config = dict(
    num_hidden_layers=10,
    hidden_size=320,
    n_experts=32,
    experts_per_token=2,
    d_expert=112,
    d_shared_expert=0,
    hidden_act='swiglu',
    moe_layers=[0, 1, 2, 3, 4, 5, 6, 7, 8, 9],
    n_empty_slots=4,
    router_score='softmax',
    normalize_top_k=False,
    routed_scale=1.0,
    balance_loss=0.00218,
    balance_bias=True,
    init_std_router=0.0336,
    lr_router=0.00103,
    vocab_size=9403,
    norm='rmsnorm',
    norm_eps=1e-06,
    tie_word_embeddings=False,
    optimizer='soap_variant',
    learning_rate=0.00305,
    max_grad_norm=2.0,
    batch_tokens=[16384, 32768],
    max_seq_len=512,
    train_tokens=264700000,
    max_steps=10995,
    dataset='wikipedia_en',
)
Below are experts of layer 4 (counted from 0) of a mixture-of-experts language model. Rows are named router (the router's row for the expert), gate (a neuron's input weights, with its number), up (a neuron's input weights, with its number) and show model dimensions 0-159. Each number is 128 + 32 x the weight over its row's rms, rounded and kept within 0 to 255. Numbers have three digits each.
Before each expert's rows: a language model's description of what the expert responds to. This comes from a sample of Wikipedia text that the model never trained on.

# expert 6
Final digits of years after 19/20 prefixes, like 195-2 or 202-0, plus month and place names such as November, Ohio, California, London.
router:170147159106154125091152183186094167127085103111117111117109083142132146127092138097163084158139093161087090111102157103104117081136165111168103167111187105109170139107141168184139110104137176130161094157092195190154172144131185099187079134076173133158137140133179119164160124115119148118147095154115105166097153109120159155121166155099149032150150116118125109080087176145147132098140141105114160100133133094184168166091124146107131134101113096135126120148149131100079030137179163
gate0:095085201109145105185144109119176042123187099161119123102109156114101191138168152109145090110110161167149091157089149109114121099111161111146164164146174134137119145100108104101120162150119159128142187126176058139114104196115142084103111172143050150099107096141171159106180139099127068137130188161152164165094097180119145164172130141178145156125144116092149101090191131161098111138144103102159166154160126109144112130119113114127135092170147155172105094117111147086148169112109155
up0:078125215171145149174130141124133090138167182192172085079092146096122125164128172113104096132072142139120129112050158090096104188144174131171117144209207152121171121080154167122156156175120150129100201128149136136118148168177151122164143165158115116155106100121164150169182101143162080163117116195109171141106119128127099124146115132110196141162145109134144127140163124137103152142071079130156176128171188140114120147105126114163101120190136158184087111120114115132105125087109179

# expert 3
Subject pronouns and plural subject nouns at clause start before the verb, such as He, She, It, they, researchers, members.
router:183133146112132070108111120140160133132164154142141077175129140087106140116172133166140194157110078083145109101126133059103112153109058160060105055179166069162110122120093127138126154144118153135082111120095145123159110074206125154184176125069151116102132118191153094064140119138119123151121091169109069119147094101110120173147131151116138094130124146109128141179107160097156093114132131182117077115136099189098095108138159108111116192150133145109189138194079146154097168106028145
gate0:105100255127145128118189147163121127122088148153129160130166126133161138142121177070155154140165182106162096111060135113089118171081099101119166225152145097172123090121116131135134178140132072123144086135088174129136199106135147087150102096140166085157049149141121210174089146104113160118139097150125110182156153139114105134141137149127103151147146111108131131135178201168143121152153110114089167120111110123127137076183173111150111093091135163144137144149163105072165170131163084
up0:168129075084077132096047159117080103131177115077137107152090182098056130093149177153112141163151063127137137146191161116148120118140115141124097078086148124125161103126144121142109119167146144114144174086155104114155063104124128135068139134096106159108166080111150037087134125106152107113109165130134131079105130134183145144098109136153088168138111157158208107156096082139140160099125170129139117126159124145099113114110112134115134161115097098197069078105143158135108090096160147

# expert 5
Digits, degree signs and dashes inside coordinates, climate tables and year ranges, plus Japanese or Arabic script characters and "disambiguation".
router:124108140098112041145126109162196148142060127155114186111148157110116161167140120119113128106153139181102146087158089179127157082096117146099087078162139155157166168154205124156137131188157147168145153097163174088104138107173145111154083123108133128168120126066160140156105182159104166142157076120067096149104109132088109116137072166171197157075151138135175135096084111126171109185089067099121169196109153120124136132137123148116179118175123120151139127168142092131146080143141056
gate0:090174210145185166147100075133164176146153113155128138094148129100123099046130108141118172139127155119120138102091125160136191160189119152143128163152132163062118099120086068071129114071093129146125145116080123139108126162107126097198146158091154162214151154106150160143151122133152153104142091128104106124134083127156104104094140114133097123125158159097161101136057129152110171149097164131106172177177095133141122162147116140057082133104143131113127166126102123078126122111168099
up0:105124205109134142091132124170122140103125146074131151112095085134111142086153032073132116112179100134100085061126097160139125158131215104124132108127115149084133141116099128183153149165156121171101165121143139056127112131151119128117172145147098104163074173106135138118132130160168096083096126159123104153136090085098163123111144062080119107114150144145162109132111130118165048124177129075125129122120149166137079101107105086102118104147150130046115175103137124231170064106136119

# expert 23
Endings or whole common nouns at phrase end before punctuation, such as research, candidature, segments, women, government, success.
router:145116137148126078153134104112102151133083118139090117080110090073141101081123160102135128108175128105087129124157140078136068147170099113226125132112122075134135127101088200179139112123159087134106131130138091142126103104112136124149132085129100152125187119156094113161164173126154133127175139117156171156155158177084157164173097139098123000190082161114095113078162151088153126132130197101134092145121104172179115125113139079108145110213132111116106109104091085163152086106125136
gate0:147135117121113129144109153159077172095118131137176117143100088134160233115056176087179120139155153102052119111100113130094123137104161157206156127159111134119141177126119103174151173113178129180185202095149150150124124119137133112141093165125136107144146085209100113144111164144177160111112189151103131111122078155161130128135145202216123088176133135117127166100167112155133123139167143092110150170189129122143064116105145169122167133096097080075102092166106093098100106103105121
up0:172089135102094105144128188189105155087136139172121113145114068145133181124085117113156126143105132084093125164101151118094140155097183137196154122147103163093164162108147157182190186133142154178186182097153131165103147104108152120071108141129142133147133089203102116138105177121182157115100153153113107078128088176194114133093177161178143079205152138116077133138181093149123083146125159127101095136162091109129075121110126175130144109114102068056096090152109085112134079109144134

# expert 21
Verb stems after to or a subject, like accep-t and respond-ed, plus relative pronouns and modals such as that, who, would.
router:120156161173117101168162126127118059154087158124114109114118136147133151125193142159117178105106107081066095208135124048142090154135054085127178074119090145141103120155089118094163099162141111140178092124121165129080084071125127123105114052110162102101175122084156122141115122152163152117078127134134125105136123096148177148120159148091105134135127089057046161160129171153170085120090122129154045093104138153154179127066135084127114155128081118100161137119125076102148115110096158
gate0:170121143155165078160106153182161178110188151101110119145139148082116081148091112129152169154160143112191121098090064137172148153168160142152121217151087126139116163198094159119161141113114114111126185082121176135110155145086100126127126155197152141187110118100142123092169139154073180134176107115162126176184144126109125115126141122147117067145130141134171121121118144126122181139067167128147106142148162154141081112119118072098184165073100191209109125197131122135149135089103160
up0:129123145063107145176150140129152099139109117132092156128067079094153090109128168147076137095141126106090127085143143145120128141082122139077126143163144111171182094150182143240105182123165168179184115121099128090133113155102173152090118118078107128126136102178113139106136177123176118110139130182139140092140075151132130090183051107142128080155155180092159133153203076137145070153157130085081102106102083145143087130153140138187185115127149155112141107136069128148148168136114065

# expert 1
Closing punctuation and markup before line breaks: row-ending pipes in tables, sentence-final periods, closing parentheses, "==" heading marks, "See also".
router:062079116151118063181109112110090135123116089148091166044127127124103124206145078119123118084186138127196162161096137135135127176169112089114138190107198147118105107127041164140125131105158120157102135138128150110100098075162150155167119060220111113108181155112073115167103126162126130137116093149146107180180155147186149142142075137124091162139148165136098119094214136088129187104114136149142166170114141183117166120086140091131121132130146156089096141158144151127128084153173127
gate0:183114176163170132114111151102157166147121057117156103059139156108153129110128076119179128148151117146121110110089191126113134069111130130118091163115157087087094151089095109146173132074193116106142151134214167194105142147117132164140137128126158141105117136138150128090131153150156099124153140136128107092108133136143051111120147169090113085163134109132063035073122091129130163112141165111166127112153176128119097163130124197147109138160166162141096117121161190113140097164127144
up0:101072128109138123169130079121105056143143172172086143148147107164114168128120140178115119144094144144141161139157093114146160195127159123175161128135127183151150127172144135113101152105081124115097152122027128072144137135147122076109129175144090128122130130129148124151115111126126191090084114119111146146154127108092221120173160118142114126116175126129181220205080153112128097159098132131083097134095108112122200117145144070091193159098089073110151126162111066127108159078110101

# expert 24
First pieces of longer words, often Latin-derived, after articles or of, such as pro, con, anc-estor, sat-ellite, cou-p.
router:092206125157085126189171142078131091066133126116187136068127030162144153106106151160105132132136132138120125096176157093155115090092153069229104122083099085134128151165148114178154110136174064134161098082121077086090054149104090130048126099151136161147133133130159075146170134157108166118075153213138141178107113087082098095111096093071105097163118123127124143094154106142144131074060132120134103108136156160086090190110139097160126093117105149186166106126098103090156164170096151
gate0:175117125145122097154105099164127158110104168139194137147154083170101103071205175152080093106086119167134078089111101107117224038100172108142190148102089124145126144135161138127143147059109139115166118090112073142173064174142121170145146163164084165148124098157078193129121124169153143129118114163178090154182154115115129110090123119085157087071166117107142112134147104120119146083092166158097139067140123152111106152075150148066168119151136153108101154149130098103146111082108132
up0:055129113102161173099159130123128105075164151101100114149080181084156134186080078097164128139194147094119088178072190149141078181151113171128071147150166114080134152127140130125116108215150119127143170145121186117085143097107090091121103132099137082135116166097171063132119119086139113143111075114104217117039100121108099164142160134153091181146102134157133162131093115125100144155163082138180093175135120133150140172151147118178110132082113079152150119121086135165112179146154118

# expert 9
Digits in measurements, decimals, tables and counts, plus number words and units, such as 2.81, sq, km, million, five.
router:150161165090124137118099139131118141152108112116137153182132151161105150140159167058091154232104084087141123094159140147149142155136120152078095064072167127059167085082137152154108116157127104116166074097150102125155123093084123111167141149094118163127239078141092129062155136123142097090176145163153110113118138078089132148111071143160113129131094094133183075149125141108063174125152066153149131070092122122183109127187103155101108122064131126136127109146140177153079153132142161
gate0:088134149134135123143163085122092160154146131100088150156153106126098147143093161125093116116112092098138113117142131176139132120080037171072128115078112115110140104134110133180143083130099149134178189143094132129096139179149133159119128140117119118073141134050120186103167110092200123101142093134172108106165094093136111123112119079090164133160066113165076178115114104112130106111129045123093183161172164048182136142147086142105068089098064103144135066121128125114084125086175136
up0:152081097104145150134121150129131118089121162132140115085107183127097113096120068137182176161112140177112144164138152135116112146218204095170085144179075178139088199089135111097144179109127154121115074131134129102115146159117092069117132119148143105168127137198129099135051175134100160157142153087088165112123156145140146130151117172175133123108204152108130052176167162114124174140125178121143082099102121154106134126109142137128171173159148156105157188140178130105137107107095128

# expert 15
Line breaks ending list items, infobox fields and table rows, plus table pipes and separator rows such as |---|---|.
router:065113152143120114131182116153095134107143108165175176181128163191113138198151116138106108173090104141105138117162113122153127072156078138080168134121123052092134134198139154153051138076084109090099126158142158129150085109129094118165159158086171105151145165108137095042137105143119141141177131116153102129144105146155126118169177140180124181116124127131136135138161122140145117137157179149119136089173092121149120105177108098140080121196110104113114141162151134167112104170127063
gate0:139120127068141096186128110131139112107110130137146205143139109111166175090152166105151146105078149149147149127148114117105161072106132179126120104125116087199129159111149167131134093137094045098115063148179131182130139158113043101171158181185132111132127076175042066147117157185136118140141160144135173081240162135042121087131179098132115122105101159192132138114108101144121145092161118077124146129132133145105115086148149114110150148135122083164182130103143130147136114084166142
up0:099143068145113150065110178128092160151115108127146073148119198127122112142128111153129143112179083156105117139162105112165114087112107094115154154112113158106096091140119090112111142135130162162129148075124101141147121056132152132087117099081106095168201160096113188102136114100087084130125112126149170157052093206138115150197074113092131219160113077120142082149154115162094115129124142154086086095135176124122189179123129132154093119115136136154064130166118133078133128180145139

# expert 31
Raw bytes of Greek, Arabic, Japanese, Chinese and other non-Latin scripts, plus empty table cells and byte-order marks.
router:129101134143144117164117098135177129165116065062122186126149171141131111142111157139101088129138054093107103093173161159113146158112172091154174166124093106117100149182135087139106159162127180157131130120183137098091196115153185101172180133075118145158091075098124099083087096090117123130148106074106096119130191113143072134108116160137114179106138128118173109139153142123108122096116083127123095126200157100109090173132127166122141122118110149168133073102126156110158114118081131
gate0:151149103112135131126095069139105159041121129163105158115147128086121128105059144131128160112062108119107118103111166102151070182185136142124094100117179095107143118086148144116123166083096203162141218133082120148118185188092081146129130179142105159110115164102096122132118086083125078175139123143115101127078076199103065131172155137149096143136102076122110126162135203133144143154154093084154135091143075149134137092174111108145150162102136168153152154126190115099121139136103138
up0:098091138130154125101126194093162081212116136089144086091092082151132134137189128112124110136173141166171116146141068150098173091105090107157195154132090158164125147143104115114144085133175087088094061125161086136104096064127148138123119066143153092158143122145158141129105155167110163102126136143142143155183163087127204118091079116135117117128137162134142103095100084175117126070084196163139158158133121106126109131121143093140103084107137097090092101148073108148139089108153101

# expert 14
Adjectives, determiners and word endings before a noun, such as same, new, large, a, plus -ous, -ible, and hyphens in compounds.
router:165166103092118106159105157150135075091153138125078084102097046122121068127157126140110134201145144175165091120160088135122114168122038108164071109130116172116117150114092157201085105137154143135125147147121078089161077066079112108114155118107107145121205070138135137062149178106146159087128157146154133136178172145082165084139126086113130070163121172069140152116127064109148111164105174157056115113088069145146121121130143097108131131104142105087105144143105106167175111118130130
gate0:165144096106126148192087149207127178139116113115130070075188136173147126069135118115162203143103054147107141102155111162140140107111168099123116158116115124088115114150124179089111151125149121137149121104116130100117160108129142153150108109094176170144159125094099204149155161130125140153143134100156079137098164048079052127108162138150089119165129101077046109076168136118128129123141103125094075050118072070119121062110141134106132134121107180174172171146128143144157146118132088
up0:123146128108119155135163152129129147112074129158127069138141126141064164088159095117153109130138143144158100078130127142170164100163157106115038099131112087115085084144098151082082159129089134150147112136066102161157176080127076130157126125142125122084121138145116176174191192160109115087126186195130115126124179080082093133143100050185141058130152021105105195161113156130094160128122127103144138106137120064082138142121164165107119122105107124150125148193171106118175130161167107

# expert 28
List dashes and field names opening infobox lines, such as "- Spouse:", Genus, Born, Occupation, Website.
router:171125121127105136136137143124053077119158099115221158125086106147140133131082081128104180148113097161143151093099109143163122064134128150079085152108145143109183082136198071066095121097118115089097212121124176159084089098166124125127158088130144161118112156116084101126158108144140119149086130147071198177155152139123118133145164085146138158137129133110112069131125031132089080089141178129115187155190106114164104097121130194166154148149146099125152105066123151146157151133193124
gate0:151163114149142078137102136122106112154159130083150067097132139111129135092163134085078148066134135158149127161095092113167163117079126121114168102133165132194096125127134133141113153198151074183171166129147142123113110115103136144123159096100088081132139120133091020110166132070115131166087110082106129167115088148185171122118094128166117143175116109087126134086175136118150109084124112140094126185115116176187083153033091162149150103093171132205142131108167092133113131131158143
up0:068176121130096149148111173104133131075175126124183135103160108088154143174116172105125163129178109159101101101086164137121188098120152167130116115145163152225177188125091102144133137109121114225080185088148104109145119052129153104112170189142045094102158150142132095131123152069149096122128107116144122079110089211181123131110122112150118117140110106121174151165157128116145093126128130128127096117118132100195187118105132080137120141108077175122133157115114120142113155133122155

# expert 8
Opening parentheses before glosses or abbreviations, and capital letters or codes starting names, such as (RSM), (band), US, (MYA).
router:140137099133114141112174114129129133136054139126116122161124179075113171090115119099133120088209170145093101078095096133079184132109142150086172090200135157139167154075135083039152096138179125111126120057126161095106102116166137113145116143136144085156111126116135130154097177081109142149133102130077119132135161136175108121126091179112142178119159132134168172068060126080091182201138115106141166161146114110074124126136133210118097118154146129107121127077137129093125098134146115
gate0:106165123131154094146152158172167132145147108105157160117128144100098155104122139124151165102058051134143167131108121097092081152167196141122132141126097115074100115085156152132170193193127095154176155111120183146090137142136160155142119127178108163130094112109125196143127154111137147137098153099139067201185146138069150109157115088103101096141115117175124093127116112151150141084129151094113087145151117086136091124109131120117159127153142154084159151123108141139115097156127119
up0:111160080154078086167116136135134150132092093072145149113114123120059130131134174138090138123094069120188142089079107125142123137151139146116125153158109184107113121153137093119124160161128123218161182122132125111101146134119132187199145158134147104163125128150165185097142083139120102143078187183055103168087099124097114035169120057171137096123105149151111117115075112175139105113087140133082080157167146098165056158120165162101185122151131150099127168133077183172142123130130101

# expert 18
Opening consonant pieces of lowercase common words split into fragments, such as st-ack, pl-ug, cl-erk, b-oosted.
router:092099171139150117175103134097058076112138151126139146089081118164218150129152121126091120158144150096088142131137113131135093077107088094152100062137125101098097149117115109152088142156109036145129087153159076122118143138087063141106073118151107165109134096125147076163147185128091127146127156147145155183093065118150132081169043142122148109147130125119134061123107113128097146111065159126144074096128148177084094178099120116184159097104120151157099149103058159173172113092126103
gate0:144142167117171100164115109184164178157169140139185177110147085176151140138126129094056156165184105119185098130096077133124131121117114129108141118122067116106160221112089106140207101103143127070158090125130094169108116157145149107182147156161181078115046136088096077108154152152112144106155102142208164211147132077139158147127106110082096099158143147152137131107108122143122180092168104177115154115140100137129096128139135095068147089108144132107143116112130106109122165110069094
up0:089150098145094129158200139087133096127112110076149158179170191168154141098136118162155134110152143115103161162118125157136122142132147081107152123085188174112127144139162112146177116127171143111147124162118131152144114107170188098156057101190113112063132118112124064109104121134126129144136202156160101074103131142129156119155185110126098142128120127100181118113137096154156123190092097108144152129044120138132171126106076110211105097114144216156099053148115112125183137138136124

# expert 11
Mid-word syllables of Asian, African and other non-English names and places, such as Ish-ik-awa, Shi Yu-zhen, Vanu-at-u.
router:070146131150122139131110143109147137166136150148162128095157121144180098120099172123131119076128160120154139154128162119126114073181184117181147189093087087091135115131110079158155137162130081135153137105126102106170154159101101099126126117122120125168117123090094111172109133132114112123088149118147105193064124145099129132129073130130092071074155101166117178142168143154113125137143076096096053146098131156109111142158098092192136104103154108157151102071149143116123046147087162
gate0:122084189143138107149050099119144187066130111141147078137162175129112125100127086130180118141105114149130114074106163156128170134091169142100122098149084163117101119093149152148151142130092100136141118084090150111123077129127079120153162044134157169101091097133142149168137071115141195150086153139139110140093126161115115103152125100141141185088185140106122094159154076170123160065127139169091178151077198164111057167127066135158101113074162121127065109114166148108133150137143115
up0:160128076114140154099148135107109100128140131136108170122105115130101148155102144123130150141232157066105089127168142067096071131148143128180125123099096122121149148081056122089140088085189119201138095144128174077152169124102163146088150116162135139139172212127157088126141141154124128104156157122090150166153137111126099155128137185179127120102089146117075108090066109143125173174131158133127092112142072148128206094103117089065088137119072175112088103112070102140088122123134134

# expert 20
Paragraph breaks and == heading marks before section titles, plus narrative verbs like began, moved, returned, and "According".
router:135101104138116148150193165092103106135190091142117094149142147118081143103145110121109076093102160138044143154089152180129115109143149102092106095137200165142066148104156127123146167097130172162089128179105131051120139147110182139161171105182176138085090171084118113073148126170089092094139094087122174074117121132145152125098138119151138150196184123123088136130202125117163168165142094107105070131033142163159165101093127106132114130119125119078122143141129102140137143151097131
gate0:140132142118121142128135148180173129138143166122093112110100160152135106152086092172098132148143107171099147151178070163115148084158151108038198120050131142170098123134115129088153089104102106150125135161135140152119076115126133185124157122126163105150126152117188141125164208163124104153145104175071174133111170054118173104146113087163149099167114110080114122112106116088196110165146110060085166201206137117101133108081129128093131158144197121153183177137137098083126139127137127
up0:123118126105119148157089161171151154150138155102126119132118188132131115135144091151108129162163128135096190128185107155114145107142117106087140116073166141183108105112137069131128103128129080205048126117129173145134087162061130121147162124131150106137106103089154124174179181174119086158156097125092134122153175052135142099169088103166127197145090109097112187117100108100168097182113114126066170162170110141127081116098066133115141143121137081155219145139143076069118106117126130

# expert 29
Sentence-ending periods, paragraph breaks and the first word of a new sentence, such as ". ", "). ", The, However, His.
router:103148133135128132154177093121153085127140089094090068178139101180178130056108149146156128129077197097085137069113088144124138131108154171087138107164096201096157081128135145116110159132051142057153097159104116183138133083127155062136111175136136131159119102203143117148134072133123171108064128097091128177095086167151058136131136157143101131170135164140122154127083122170107077106124120100147142123138096106118148067114127114099144122096090172099111202134104103215134170140133123
gate0:100153106133138154115075131181096097077131177063109067114126059180117123092078101106118079162161088122118066080134095073107108115104131115127134133123066093133109215147092095164135126117086122150174105116113142153149162109119110157111122142120067152121096107110156169113097163135098147074136068122200125139131099113163128109127081120091130148156131161147138120157119112148134140103098101117163109141141101088130127141122114143154158143154055105108104051192159070130037119138113160
up0:161068120082141139119190154112146172137120061190141199139118197089147116157183164136143175110090147124121194181129167149104113118176130116122121115122217158135128037118157144124148112146178142127098137090130125090125108150156157119164136123151177083114169147166089097151136095121176099161136167159084141139127139137128134171138176123163100117111111127117126119118130139139138090152122172150098131097140152171127139126179164130113102107102189141203107193100144209137192145128131093

# expert 16
Capitalized words inside names of institutions and places, such as University, National, School, City, House, Street.
router:151091127073098211106093122190124171149173146145149091123148132110141144106111151147173165162066116180151088121131120092115106123124113185121132113106141117212098144101101083141053146146129167120084145166112132079175118164134165158100173125157148089097122166143222117145107118119175115145142149141133072128129104114110099124122162119126146111162092143148126075171130133179144157095148147208053192123147136167136088098167098096129122115098126119148192136121129157131131148063097086
gate0:143111109160138122131041183089180073144148128104182110105124092189092125125151081203146159189114106165167122123144154110146125135153122126077117149141165199149147163128112105105121088060196112124111125145129125089093098151159146165178146082117085144149147100134134088191124112077104139152162125108122149128182141128100166115132100121122067190169172125118146076131149131157114063164089120165139067112155155191100130113197125100097156173125100143157112122126105089083161117102079114
up0:097111166142133076133187130122063137128072100130126142168118156067123130143110128073111072067177160098137107142105120097116113077144170110173161109159111072086117116121110128143151159162033146142142126107173134111149160162085128111092115178107126113129086114122096181086081163160129137141123170116148138154067150129182132167127096117136207107062059101124096129109154131151156129141102177091111197174140163107167125112109167103220131070122157120117164132134130128176106142152156112

# expert 13
Given names and name-ending pieces followed by a surname, often in tables or lists, such as John, Harry, Patrick.
router:080122073150114171082100113155170105128174167171112103155145127110119154148128148161149178123073118164187114169072129113093124125141145198090170161136182142162091140093149076104065136165065184055129155154093091111108163174165156093114129192130109104094122147107162156054128055151109152116071144087124082097133119071124110115163139124132145158101126103162120142195067108138130122141140132150129169155148065105138101109146087093140158104135170100110181151064143145099153149100085136
gate0:105103155131092098176135169106197111157132125126149126155131114110116121121135046108141140099134101104160097090126158130128103179190110139132075165125108156171138104103122123097103143122118197116125106094147114114106150096114122102128089132169185157079139067099175112102121159131182116172112185162095093114121124112147155150092162148127192116132126097171180143103100107132096146116092113105062215101115104200128113072089140124161162043147151153062136127110124185130093134075100150
up0:142136180171166099153167056120115155072091130127132163107145132159150127142141155186162087137120093121138173149073118119120155113098104144105147042112140154066115118128128131130188182109143107152168120122084132142087154161091154154142132162165068126062158150144107133131085162148121136108066144121126122177103126155086133148182103113089156165162164184146120145126140116081129165113103152215071098116134102148158086127160098159126134126127126122140131168111130101122165103148127096

# expert 25
Short values ending table cells before a pipe: numbers, spaces, closing parentheses, codes like MF, FW, BRA, Apps.
router:170114139061139117049081123123146119097171116146104142151125190151152130161150093139164165119145191119130154093145092168102135214101112180094112099117121152127140123119169143059178153128129191159172124169153106173133113119143161117129180149104070136138096064141105099069121102100135077135109144169171083103082151121153111148131179146138087144129107110162131094220125128118142127102149161174178144108127144096095192111136100151153127153125110186135132146156175161105100180095114098
gate0:142181175103119114133063118142107163150166164086139101108111149179154157130150115142209123090108131167135117113142089097123093164113128140110151133078122136199126099165114116171169047105171125122116108109140159153102123190167132075045122107153168085148062105107120111117197115125151124104104109177091115072151108102156110156091090117067131111159118106127134107151124126148083093112099143183049116165082093212122107122101121128148157121113080108159086145097105134130133162099105166
up0:166061092095102157125161145175127125125128152118136146150169100172110137166078086163107148113170175118180122156143131107120090128140138179127132118086156116087113168153125113133136182097068118141102138087111097166161152189096154104135177154116129114155076142130157131094046145090119112090168102078155201120070137062114114160087111093155110105145174149180124079159118169109113099114156151103104144127133130068124123107144179198123158099149127116163152171122146095162117181103155129

# expert 27
Word-final noun pieces and nouns for roles or groups, such as producer, director, club, school, road-er, serv-ant.
router:155150143063143160119102168178111108101174133129073122103152143131115157080101096167135207139119109145177138124165127158146055173079137159103121095175158124135064116139118178134106105163101145151101161149150069088153150066118099096125114134146080118085082144124091150070173192109151064121163174093138129121146135139088105144117081162148151094145087172125162158189102107099156101097139129161129181134104087193139119143125128098087146160126118079137188138083131129164105199078086126
gate0:107100143139139157138101163111082135179153078198149131099119147128078105152100038090086111121072196104143117125099152161062159087147164106107135128066146095145091129148131133158130158142150079115092076132166098145096093097137156108122118077070165129108120143129155155139152114111129072173148120136108131100201101133137141144145117134154139162146108103068133095170090114166128132127127168192155196182123142127167104051118085124164171085117105084113107052076141142076127145120158180
up0:155135119114100166124095122157149111143129077230173113117134170141056111129120073095112166134089166079135124141095080166132156058151169127161122136117162078164083118161109162122111143155163110107107126121111106201095085099172150088110151094092159086092053166140162126139190104116148104199166149141079106088180149108130122138125169113084124193185132123093118088161115129139164141121181185179161164123148113150120140112102145098209129124158121119137143095126175161148112153124153160

# expert 7
Main verbs and auxiliaries right after a sentence subject in prose, such as was, is, been, became, located, began.
router:154167119125125117116109131107111136123190110140120083143113120107151114095161163117128088114131156164114133169167129093117119149146124178098143055128155091134105065101150134153149074164136117158027105101101126041141108106143089123116173138083112197086138141192138161110122164094138083049142155091120205073120119134116201094117165146100169099149137141082170124099114151173142116121103089105159105167174162168172130145134161085086128183140113112126111146181153114116105161136090147
gate0:133147170165112132066037122143106114123159182112109120129156186185133085116092201090114076114112121142095153161145147141110088169206139178099156110163125095123154119139157069201140142126137113138187144087105154081067192133183112148141141154134131087102153149151148170085127135154131133112107080104163215149175163125106165078114137125122086170086109128158106062102179218190163165100115118136096136150157170102111128168148170087138119129151106131121129167170118178082152137136123140
up0:120115180139146126109019128123076081097171187133106150106109158160093142141084152114068044093105112128117189136138095163070097177200113178142131111153137084145148122166161110187121136146140123141177161084138104088117181116151082192125130147127062096117179156157132171073127125119142122097115105086144218136168144148121135105121092110171071118119086126142124086112164182179164186128130095134127200161133169105133099164171198108129151148132150116092169175125156172112148140141134163

# expert 10
Word pieces forming the first part of proper names and surnames, such as Mc, John, Wood, Brad, Har.
router:065123131175075162144133121129143100133119164138214118099123135124152130162144152117156109113098131160120154165182146070088135167173167124206168177044086115157106095131087126150181136119051097068149132079189104174086098201124173193129114149184139124126119113145130125162081097101199139148042152116139158118118136106154117078164151105154155069122146118150063133113153113133114153084082134092112114130094120131136078192097176097175121117156186108178126102050127083104153169127177124
gate0:166218054171141146186147102192144121109128099093107066126136191100132120051054100084094114131124115144099075187135093144147136168114161100066137071128054134132123130154146142087159143113197170190119153118119100150106141132105168152163159159078186118142184178133172131127136137126131127137152144138182146168088133113222066135186154098108096109118166184137107126151140100148096104203150092104120134095154127111150173138091133124083114180094088168137144130128095115115148128078166097
up0:147193075156140117178143107168088103090165077085120098138131169081112139095052130103108128121173148103105133116177104107155167183131181055138127108110056081135115174166104137107171124134187215178099135114117167129104153132131209146151139157062172118159185121142146141112125152165110148146149140161164135180133111100191067147179143124116142138120115144105095134132118107128121126154153114109149151115148134090135181100086148104067110168080080150128122134106098139149115138066132134

# expert 17
Table cell separators "|" in sports and results tables, and year prefixes like 201, 199 opening a four-digit year.
router:168137117104150131065068135131154120168095085147125184156129171152105099172104165158163102145181105103121121163081117132144180030119162099115131148140092123139126152135158160130170114094144154132101112103120141185127125153079122145098129193179104111171115159061145128068103126145099147165121105093098211124186108150097149129098154128128107170113132159120148129104141139117069162085148148131110163168141137085172185062105138201086109156114088098139129128132139204141111162123160134
gate0:125120122150111126170113132082096183170102136059130155131114151161157144159063099112149107128077240094056155116141116097098115119114123113116147154131110171133131129107187062116087046097159128169146130149100100130100098125087145063140133147157113147174076101079165159156090163139110131173056121051116115189158148072182095128117181106146108156089079086149102124150167119103121146152154161077149090123100095129164189133174116162138099156103091098153117115141130077106117113167097077
up0:148064111156138158130111108135118178141118156060140143180129117112181126123123177148161137160107194119084172169129137094161112103104149086063208180082106165121097131130112138085198134055140112155121202103106128166089112137200124142118121100112126088101153147167112149177155124128162139191117110165169101127126067070119121098099131118113114150135112164133125145103162148144108124169137141146131124165133167125096176107113101113104119158061140132159120155217146106133153123134129133

# expert 26
Word-piece fragments early or mid-word in proper names, taxon names and technical terms, such as Mod-el, Bac-ill-ota, Par-ran, quar-ter.
router:096108123162133151108169120142191042125108106153131153094136085088167085167100133083150095128116161065138172077061167118155101133125109122154106177070097141118147116131077076147133139171097095139167098114142101110167155183132107173102091088155104076118104156127129150189054154128106137142121079094133132150185064129150140155175124088167113117126103102108095156076155138073119137131158157158147177149124157142086142141153125107160157122142149123181158066090080078093123162128100096
gate0:189144052133113142099122150099088114162124150169101133144155111101181143097044126076169111192092109087166150135128124112147094098116166187122101125126096136098141087074071088131080108193129098103111108158128172167124152106123125173123141122125141066050101125148127149134171143164115080088047169124064159145129114134104117135089175153131125099129151168078042094236138102133115120158180162157154166173126124090110156056090137139109063114091141107117067140153135067153127134171197153
up0:100200121176132121154094147122081101150178152164105135136140145126199154097067083095171113192139096109131174121101101086142100140137140136143094126111089155092162124090046105152102118124093096123143140157100186153088159150148148187136110137102090077084091142140126162132158101159131138080036144084090137169132129148105119115092157163121139105090161148094033120188153093112141118158145150135162132192120088053085159108096112200090102109113133120145096118144139064110114120171139172

# expert 0
Articles, possessives and attributive words opening a noun phrase after is/was/as, such as the, a, his, Wellington's, former, largest.
router:143175095136105103165109129144136112057161161110129147086141068190186113151165175191068168071119178149163139134095130151117099101171165219107063137155089155135107169127110134120130130119116104204079160175123064105138110100184150136156122155175125144103142090135098176098166130068119123113131200114147193141124123113150166091117164068108115131118063144138084154088210061150151074132176142156102183119089162118161095151147153139107085166061171126101110183091148093169159150117085139
gate0:174180114177215067080049129150076103099112107118150174082165141191127097088156128146081156204104107165138097143103119147145142082110138170152115082105152108106128091151135138124128124093135160134126174116168095092136124072108147097126072119124108066109066163089130091130132103156125106117089151068149150086067088111148085096152134166062167106131144167127128111077175088101182166122167098130135067162044101162126061117074099157092144159146150100143100087066106134122151118141172185
up0:049141114099134181172155118132107102152130058114119130200059130115089129142128119116142189087144127103140110106132126106106113141179122153102102135134151154179067149142116121171133188181112152146124088151130105139154162163118093151129183154134175140127146119132104135114154111188128166158117102112177175095194153122123126133120168122191105107128067108104156178169100143211166116148106124122120168122157115086129137146137148150135132112107106131125154180205130171094144161091113057